Below are experts of layer 3 (counted from 0) of a mixture-of-experts language model. Rows are named router (the router's row for the expert) and show model dimensions 0-191. Each number is 50 + 10 x the weight over its row's rms, rounded and kept within 0 to 99.
After each expert's rows: a language model's description of what the expert responds to; "mostly gets" lists some tokens that are sent to it at least half of the time. This comes from a sample of Wikipedia text that the model never trained on.

# expert 21
router:55 63 48 33 62 43 45 48 59 39 64 46 43 48 48 43 48 44 54 53 45 38 59 65 52 61 44 69 51 54 56 55 54 50 36 47 50 50 26 39 34 57 63 51 69 33 49 36 52 54 26 47 61 45 48 62 50 47 47 50 45 58 62 43 57 50 48 49 38 56 39 59 70 58 50 43 30 45 53 53 44 37 50 51 50 53 75 44 58 56 48 47 41 39 42 27 29 60 38 32 61 44 42 47 59 55 37 59 51 51 48 35 48 53 53 30 59 61 46 55 34 54 64 58 60 46 53 43 32 39 54 55 65 54 41 51 39 56 52 58 60 56 41 41 29 64 55 41 58 44 58 51 43 68 47 55 53 35 44 55 50 57 67 51 57 53 57 49 54 45 43 63 49 42 69 35 22 57 24 46 39 77 49 54 47 56 48 50 48 50 62 64
Description: Number tokens in tables, statistics, scores and census figures, such as 35%, 10.15 km, 48,123, 1R.
mostly gets: "10", "12", "11", "15", "13", "14"

# expert 13
router:50 54 30 50 59 53 52 57 42 26 34 45 64 56 46 45 50 46 51 49 65 43 55 55 48 50 44 53 55 59 46 40 48 54 76 37 46 52 59 67 48 56 42 48 51 43 52 32 36 64 37 50 44 44 56 70 52 44 43 52 56 45 57 55 42 51 43 62 51 44 38 25 23 53 58 57 60 66 51 41 44 50 49 39 51 49 55 60 54 62 46 61 42 48 48 55 50 46 36 52 63 48 45 30 39 53 40 47 61 53 52 65 50 60 44 42 57 51 52 48 35 46 53 50 66 57 55 58 45 62 52 56 23 40 41 51 44 63 76 31 58 56 48 53 36 49 30 52 65 58 55 55 56 51 47 51 38 74 43 49 42 50 34 63 53 50 31 59 53 50 31 62 51 55 52 60 72 79 41 41 67 40 43 48 49 42 74 54 45 62 48 56
Description: Syllable pieces of Spanish, Slavic and other foreign place and personal names, such as Sal-am-anca, Val-enc-ia, Ale-ks-andar.
mostly gets: "Mor", "Sal", "Pal", "Val", "Bel", "ș"

# expert 31
router:44 49 43 45 47 51 51 56 48 38 68 55 70 61 60 46 41 22 42 53 54 59 68 48 37 49 51 54 45 50 57 59 26 52 47 67 44 48 42 67 46 42 48 38 43 38 62 50 40 38 46 45 57 51 50 43 50 62 35 76 56 51 45 42 55 40 47 48 42 56 57 45 31 36 57 53 53 49 43 42 70 42 35 69 57 38 35 36 52 27 48 37 60 55 47 56 71 61 48 62 33 63 52 52 41 54 55 55 47 52 32 48 57 52 50 37 57 42 65 47 52 55 43 35 48 37 40 56 59 52 43 48 53 63 50 51 53 46 61 62 49 51 44 76 60 50 55 35 40 61 45 68 56 28 43 45 54 56 37 33 51 56 44 57 51 40 48 38 38 49 40 38 53 76 49 37 39 30 49 64 57 52 49 46 59 54 58 58 59 36 59 61
Description: Function words joining clauses or phrases, such as and, of, to, which, but, when, often right after a verb or noun.
mostly gets: "but ", "after ", "and ", "when ", "which ", "because "

# expert 47
router:53 48 51 32 53 49 61 54 67 57 45 38 57 52 40 47 45 48 55 41 69 50 46 58 54 71 52 60 66 55 61 42 62 46 56 39 63 52 55 45 51 67 55 48 52 64 55 38 56 46 52 49 63 55 46 50 31 42 37 62 46 54 64 56 41 40 43 58 60 44 55 35 53 53 36 45 56 51 58 46 48 51 56 60 45 47 72 49 54 46 38 64 51 52 41 47 50 46 49 43 51 51 61 54 44 48 41 49 54 34 32 76 47 47 45 46 43 55 52 50 40 67 53 55 62 86 56 45 47 29 55 34 27 63 22 63 48 41 50 58 61 54 42 34 44 44 38 46 58 74 36 61 57 78 43 55 41 69 49 57 56 63 43 64 53 53 45 44 46 52 59 47 43 57 61 58 64 71 67 41 43 35 53 54 58 39 57 52 38 49 48 45
Description: Short inner syllables of non-English names, often South Asian, Slavic or African, such as Rajap-ak-se, Monten-e-gro, Sich-u-an.
mostly gets: "ina", "berg", "India", "ia", "a", "County"

# expert 46
router:43 67 44 42 61 63 58 44 46 32 32 54 44 54 52 55 55 47 59 50 55 48 54 56 55 50 44 58 59 62 59 48 57 61 56 47 51 51 35 51 48 62 38 59 45 42 47 53 53 60 28 61 50 46 52 59 53 52 45 51 49 45 56 36 45 60 44 49 40 43 59 57 54 44 22 52 54 62 55 44 41 69 24 40 34 62 44 57 56 59 57 52 34 43 48 67 53 58 56 58 43 47 65 42 73 52 49 57 41 61 47 55 60 54 45 63 52 39 42 51 62 36 73 54 64 43 48 46 63 30 52 59 52 46 49 38 39 48 39 50 54 61 52 50 42 49 67 52 52 46 34 44 39 26 29 55 51 40 62 59 52 33 46 27 61 51 30 30 55 37 51 56 33 39 39 56 59 28 42 51 40 47 54 53 59 71 37 27 39 50 47 52
Description: Single letters, especially capitals like C, F, P, S, W, opening names or words, and f inside words like wel-f-are, staf-f.
mostly gets: "C", "W", "f", "F", "P", "B"

# expert 26
router:45 41 62 45 61 58 44 51 50 52 44 38 60 44 43 75 52 67 45 27 66 52 51 48 45 51 52 56 70 55 42 63 55 47 44 42 66 67 44 58 55 56 51 60 54 47 57 56 48 60 37 53 49 49 48 53 47 57 55 51 38 60 58 49 45 41 50 49 47 45 36 51 40 40 68 33 27 61 41 55 47 45 34 44 44 49 75 46 38 50 40 51 60 49 58 51 59 22 52 46 47 54 63 56 46 69 40 45 44 40 60 66 45 41 38 47 33 49 39 53 53 49 49 61 50 50 69 49 41 35 50 52 53 47 47 46 58 73 59 35 67 54 48 45 55 61 52 50 52 69 54 62 40 71 49 55 25 44 59 43 70 37 38 52 30 53 69 51 58 59 60 63 61 55 57 54 64 43 38 55 45 53 55 57 27 36 48 55 44 44 35 32
Description: Mid-word pieces like or, y, er, id inside foreign or unusual names and words, e.g. Bj-or-k, Tsu-y-oshi, Muk-her-jee, Lib-id-o.
mostly gets: "iy", "Star", "Way", "Raj", "mod", "ond"

# expert 4
router:37 33 54 47 63 43 42 53 58 50 46 50 62 62 55 49 44 45 39 49 53 43 49 56 48 65 54 56 42 59 44 50 48 41 29 64 50 55 71 44 63 45 49 47 56 55 52 56 53 53 51 50 60 48 60 48 49 32 61 29 50 46 56 38 60 51 41 55 56 50 37 34 56 45 36 46 62 42 37 72 43 36 32 28 63 57 47 50 59 46 39 61 31 51 48 55 38 36 36 38 55 67 48 65 53 54 56 38 61 63 54 41 64 42 64 42 46 53 41 32 59 55 54 57 53 55 55 45 33 69 70 49 50 50 52 61 48 53 57 53 51 38 61 42 59 36 41 49 47 62 45 26 64 54 48 44 48 75 64 64 74 44 79 41 43 71 57 42 49 44 62 53 51 54 36 52 45 60 39 51 49 56 61 61 34 42 56 45 42 58 48 47
Description: Single letters and inner word pieces such as i in ecclesiastical, e, ation, plus table pipes and closing parentheses before line breaks.
mostly gets: "i", "|", ")", "vi", "information", "|---|---|---|---|---|"

# expert 32
router:51 55 72 56 45 54 46 66 67 59 51 55 56 37 56 48 48 39 36 49 62 46 54 53 63 43 30 33 51 56 50 36 54 57 35 39 47 45 57 40 53 49 50 43 46 45 61 39 40 51 54 52 53 56 51 61 56 60 61 56 45 52 44 34 60 53 33 63 39 46 55 29 60 41 43 69 65 53 69 42 47 37 40 41 55 56 40 53 58 53 38 71 61 66 32 39 42 53 55 55 61 49 50 50 57 37 32 63 58 63 39 43 61 46 39 43 51 55 37 55 44 66 56 55 51 38 55 34 36 61 36 41 36 39 44 55 60 50 49 43 49 38 53 58 54 52 39 42 56 67 47 32 36 52 51 41 60 53 44 49 57 45 54 43 61 69 45 72 49 49 30 57 42 43 58 65 43 33 57 40 74 41 62 48 33 46 67 49 38 63 61 45
Description: Initial or middle stems of content words split into pieces, such as pandem in pandemic, hydraul, veget, explor, car, met, comp.
mostly gets: "car", "Met", "dep", "met", "film", "mod"

# expert 45
router:49 44 52 66 55 47 40 40 55 57 48 45 38 51 45 56 45 53 54 64 54 56 53 48 48 66 65 55 34 37 41 53 50 69 43 48 41 41 54 71 53 46 61 28 52 38 59 42 59 39 55 44 44 51 50 44 43 33 51 41 52 65 29 47 52 68 65 55 42 60 60 68 71 54 42 47 25 79 58 58 46 52 48 39 31 36 30 52 39 46 56 54 37 57 45 52 52 70 52 53 41 56 49 47 64 54 48 54 59 35 45 48 50 50 46 63 31 52 43 62 50 56 59 57 49 43 45 44 42 59 53 60 67 39 57 59 46 52 50 53 47 28 47 50 52 45 60 49 49 37 45 50 45 65 51 36 62 42 40 38 67 56 53 59 51 60 61 53 75 57 56 67 39 33 61 36 59 61 28 43 49 41 50 48 51 58 38 59 62 62 34 48
Description: Field names and bullet dashes in infobox lists, plus coordinate symbols ° ′ ″, such as Type:, Height:, Spouse:, Born.
mostly gets: "′", "°", "″", "Succeeded ", "information", "also"

# expert 38
router:39 52 56 53 55 61 65 54 50 59 53 45 58 58 44 63 43 52 50 32 67 36 56 58 59 72 55 44 55 65 50 55 60 47 38 58 56 48 45 50 53 44 36 65 56 46 49 35 51 53 44 49 49 59 58 38 64 47 57 35 45 50 45 49 67 58 50 37 45 37 27 50 42 40 40 46 48 44 45 43 35 60 46 47 29 57 50 47 60 55 63 63 69 31 54 50 36 43 48 47 51 47 40 43 62 57 45 48 49 53 56 56 61 44 55 69 25 54 63 66 51 58 52 48 44 41 34 39 27 39 43 52 69 42 32 54 34 50 57 49 48 58 49 43 46 41 38 50 35 32 62 31 27 60 66 63 63 35 45 47 44 22 49 60 33 70 57 56 43 46 56 39 42 41 50 50 50 32 59 49 49 47 40 56 51 56 48 42 57 32 52 59
Description: Mid-word pieces such as op, b, ph, le, in after a consonant, as in can-op-y, turb-op-ump, Tri-ple, b-ia-thlon.
mostly gets: "b", "op", "ph", "B", "Be", "be"

# expert 14
router:21 61 57 52 52 43 51 46 64 58 58 46 62 37 48 41 42 47 39 46 34 51 40 45 47 49 35 56 64 73 48 55 60 52 59 45 59 73 68 47 40 45 44 59 30 56 48 50 50 48 54 50 41 37 48 49 76 57 52 43 41 39 56 60 41 55 34 48 58 53 49 30 52 51 32 47 48 43 59 38 43 41 58 24 42 41 55 49 38 63 42 49 76 59 61 52 64 61 30 47 39 49 65 40 44 55 45 57 62 42 65 50 59 45 21 46 25 48 49 46 48 31 42 65 53 57 45 49 41 50 53 49 49 53 55 40 60 60 43 53 49 58 55 47 37 54 36 39 44 32 48 25 49 41 52 47 53 46 45 57 43 39 51 58 54 47 37 47 44 39 66 63 43 59 46 46 47 45 44 42 26 37 53 49 47 59 56 59 46 44 48 48
Description: Middle or final syllables of proper names and foreign words after a capital initial, e.g. Crac-ow, Heb-re-w, Gr-ac-ia, Sch-midt.
mostly gets: "Ber", "Gre", "Mor", "Cre", "Ros", "Cal"

# expert 25
router:47 29 63 47 49 36 54 57 47 66 44 54 45 55 65 43 41 61 55 63 39 36 42 44 52 40 56 39 60 49 45 50 28 48 62 57 46 49 25 53 55 41 57 41 45 46 52 37 60 55 54 47 61 50 59 44 29 53 50 53 40 59 58 50 64 51 67 38 42 60 59 72 40 60 81 51 31 39 57 61 50 65 59 56 52 50 30 35 41 41 38 43 46 59 45 63 49 31 62 60 41 51 51 57 32 55 45 47 48 47 42 61 53 55 62 45 37 51 72 52 57 38 24 51 40 46 57 41 66 54 46 48 53 67 64 53 42 56 53 59 44 48 35 66 63 45 45 45 44 53 66 45 67 29 58 43 45 47 57 56 61 43 56 59 48 42 44 50 51 49 44 49 61 56 48 53 37 51 39 53 57 33 55 52 61 53 48 46 58 46 77 66
Description: Past participles and prepositions after was or were in passive phrases, such as sold out, joined by, from the album, released.
mostly gets: "against ", "made ", "became ", "received ", "released ", "began "

# expert 40
router:47 63 40 61 52 56 48 52 55 56 40 36 42 37 44 49 62 37 43 60 46 62 49 47 57 59 58 40 43 56 54 55 43 31 47 34 58 52 39 55 52 47 43 57 59 46 41 37 51 65 44 48 59 58 58 48 46 63 59 55 58 41 42 47 38 39 56 59 41 41 54 35 40 43 53 47 46 41 40 53 60 66 77 37 40 44 51 47 34 63 53 51 47 53 72 41 44 64 46 38 51 53 49 42 37 51 44 37 58 61 63 49 39 58 63 62 35 46 43 52 60 51 33 43 45 43 54 55 35 57 63 53 58 40 38 17 43 42 58 50 55 56 50 58 53 66 46 42 66 45 55 52 47 22 55 49 49 48 57 51 57 50 45 37 47 32 59 77 40 33 48 44 54 51 50 46 23 53 52 51 48 41 45 53 70 41 73 47 69 75 46 68
Description: Pipe separators, semicolons and dashes between score and statistic cells in sports results tables, e.g. "3–1 |", "6–7".
mostly gets: "—; ", "', ", "–; ", "±% ", "Hard ", "; "

# expert 41
router:51 32 47 52 67 56 39 44 51 47 53 54 57 61 40 45 52 53 68 60 38 55 48 32 58 53 47 28 55 49 48 37 47 50 43 59 58 50 63 61 44 52 50 51 49 41 54 27 59 51 63 53 55 74 39 39 52 44 56 65 48 53 52 44 60 62 24 56 53 38 57 49 46 46 58 48 30 64 49 44 62 51 60 55 29 53 30 73 47 60 62 70 40 51 43 51 60 71 63 38 67 35 56 35 46 40 55 47 52 60 47 62 62 47 66 40 65 37 51 45 54 32 35 57 34 63 49 62 57 50 53 55 39 50 57 40 40 63 64 55 55 48 43 46 55 47 48 41 51 43 53 70 65 31 53 54 52 53 60 43 54 53 60 57 45 56 69 57 46 46 57 52 49 55 39 50 70 54 44 51 55 30 61 58 33 55 57 54 55 39 58 30
Description: Line breaks, headings, colons after infobox fields and of or in in location phrases, such as Location:, Communes of, district in.
mostly gets: "near ", "County", "Coordinates", "= ", "Genus", "\n\n"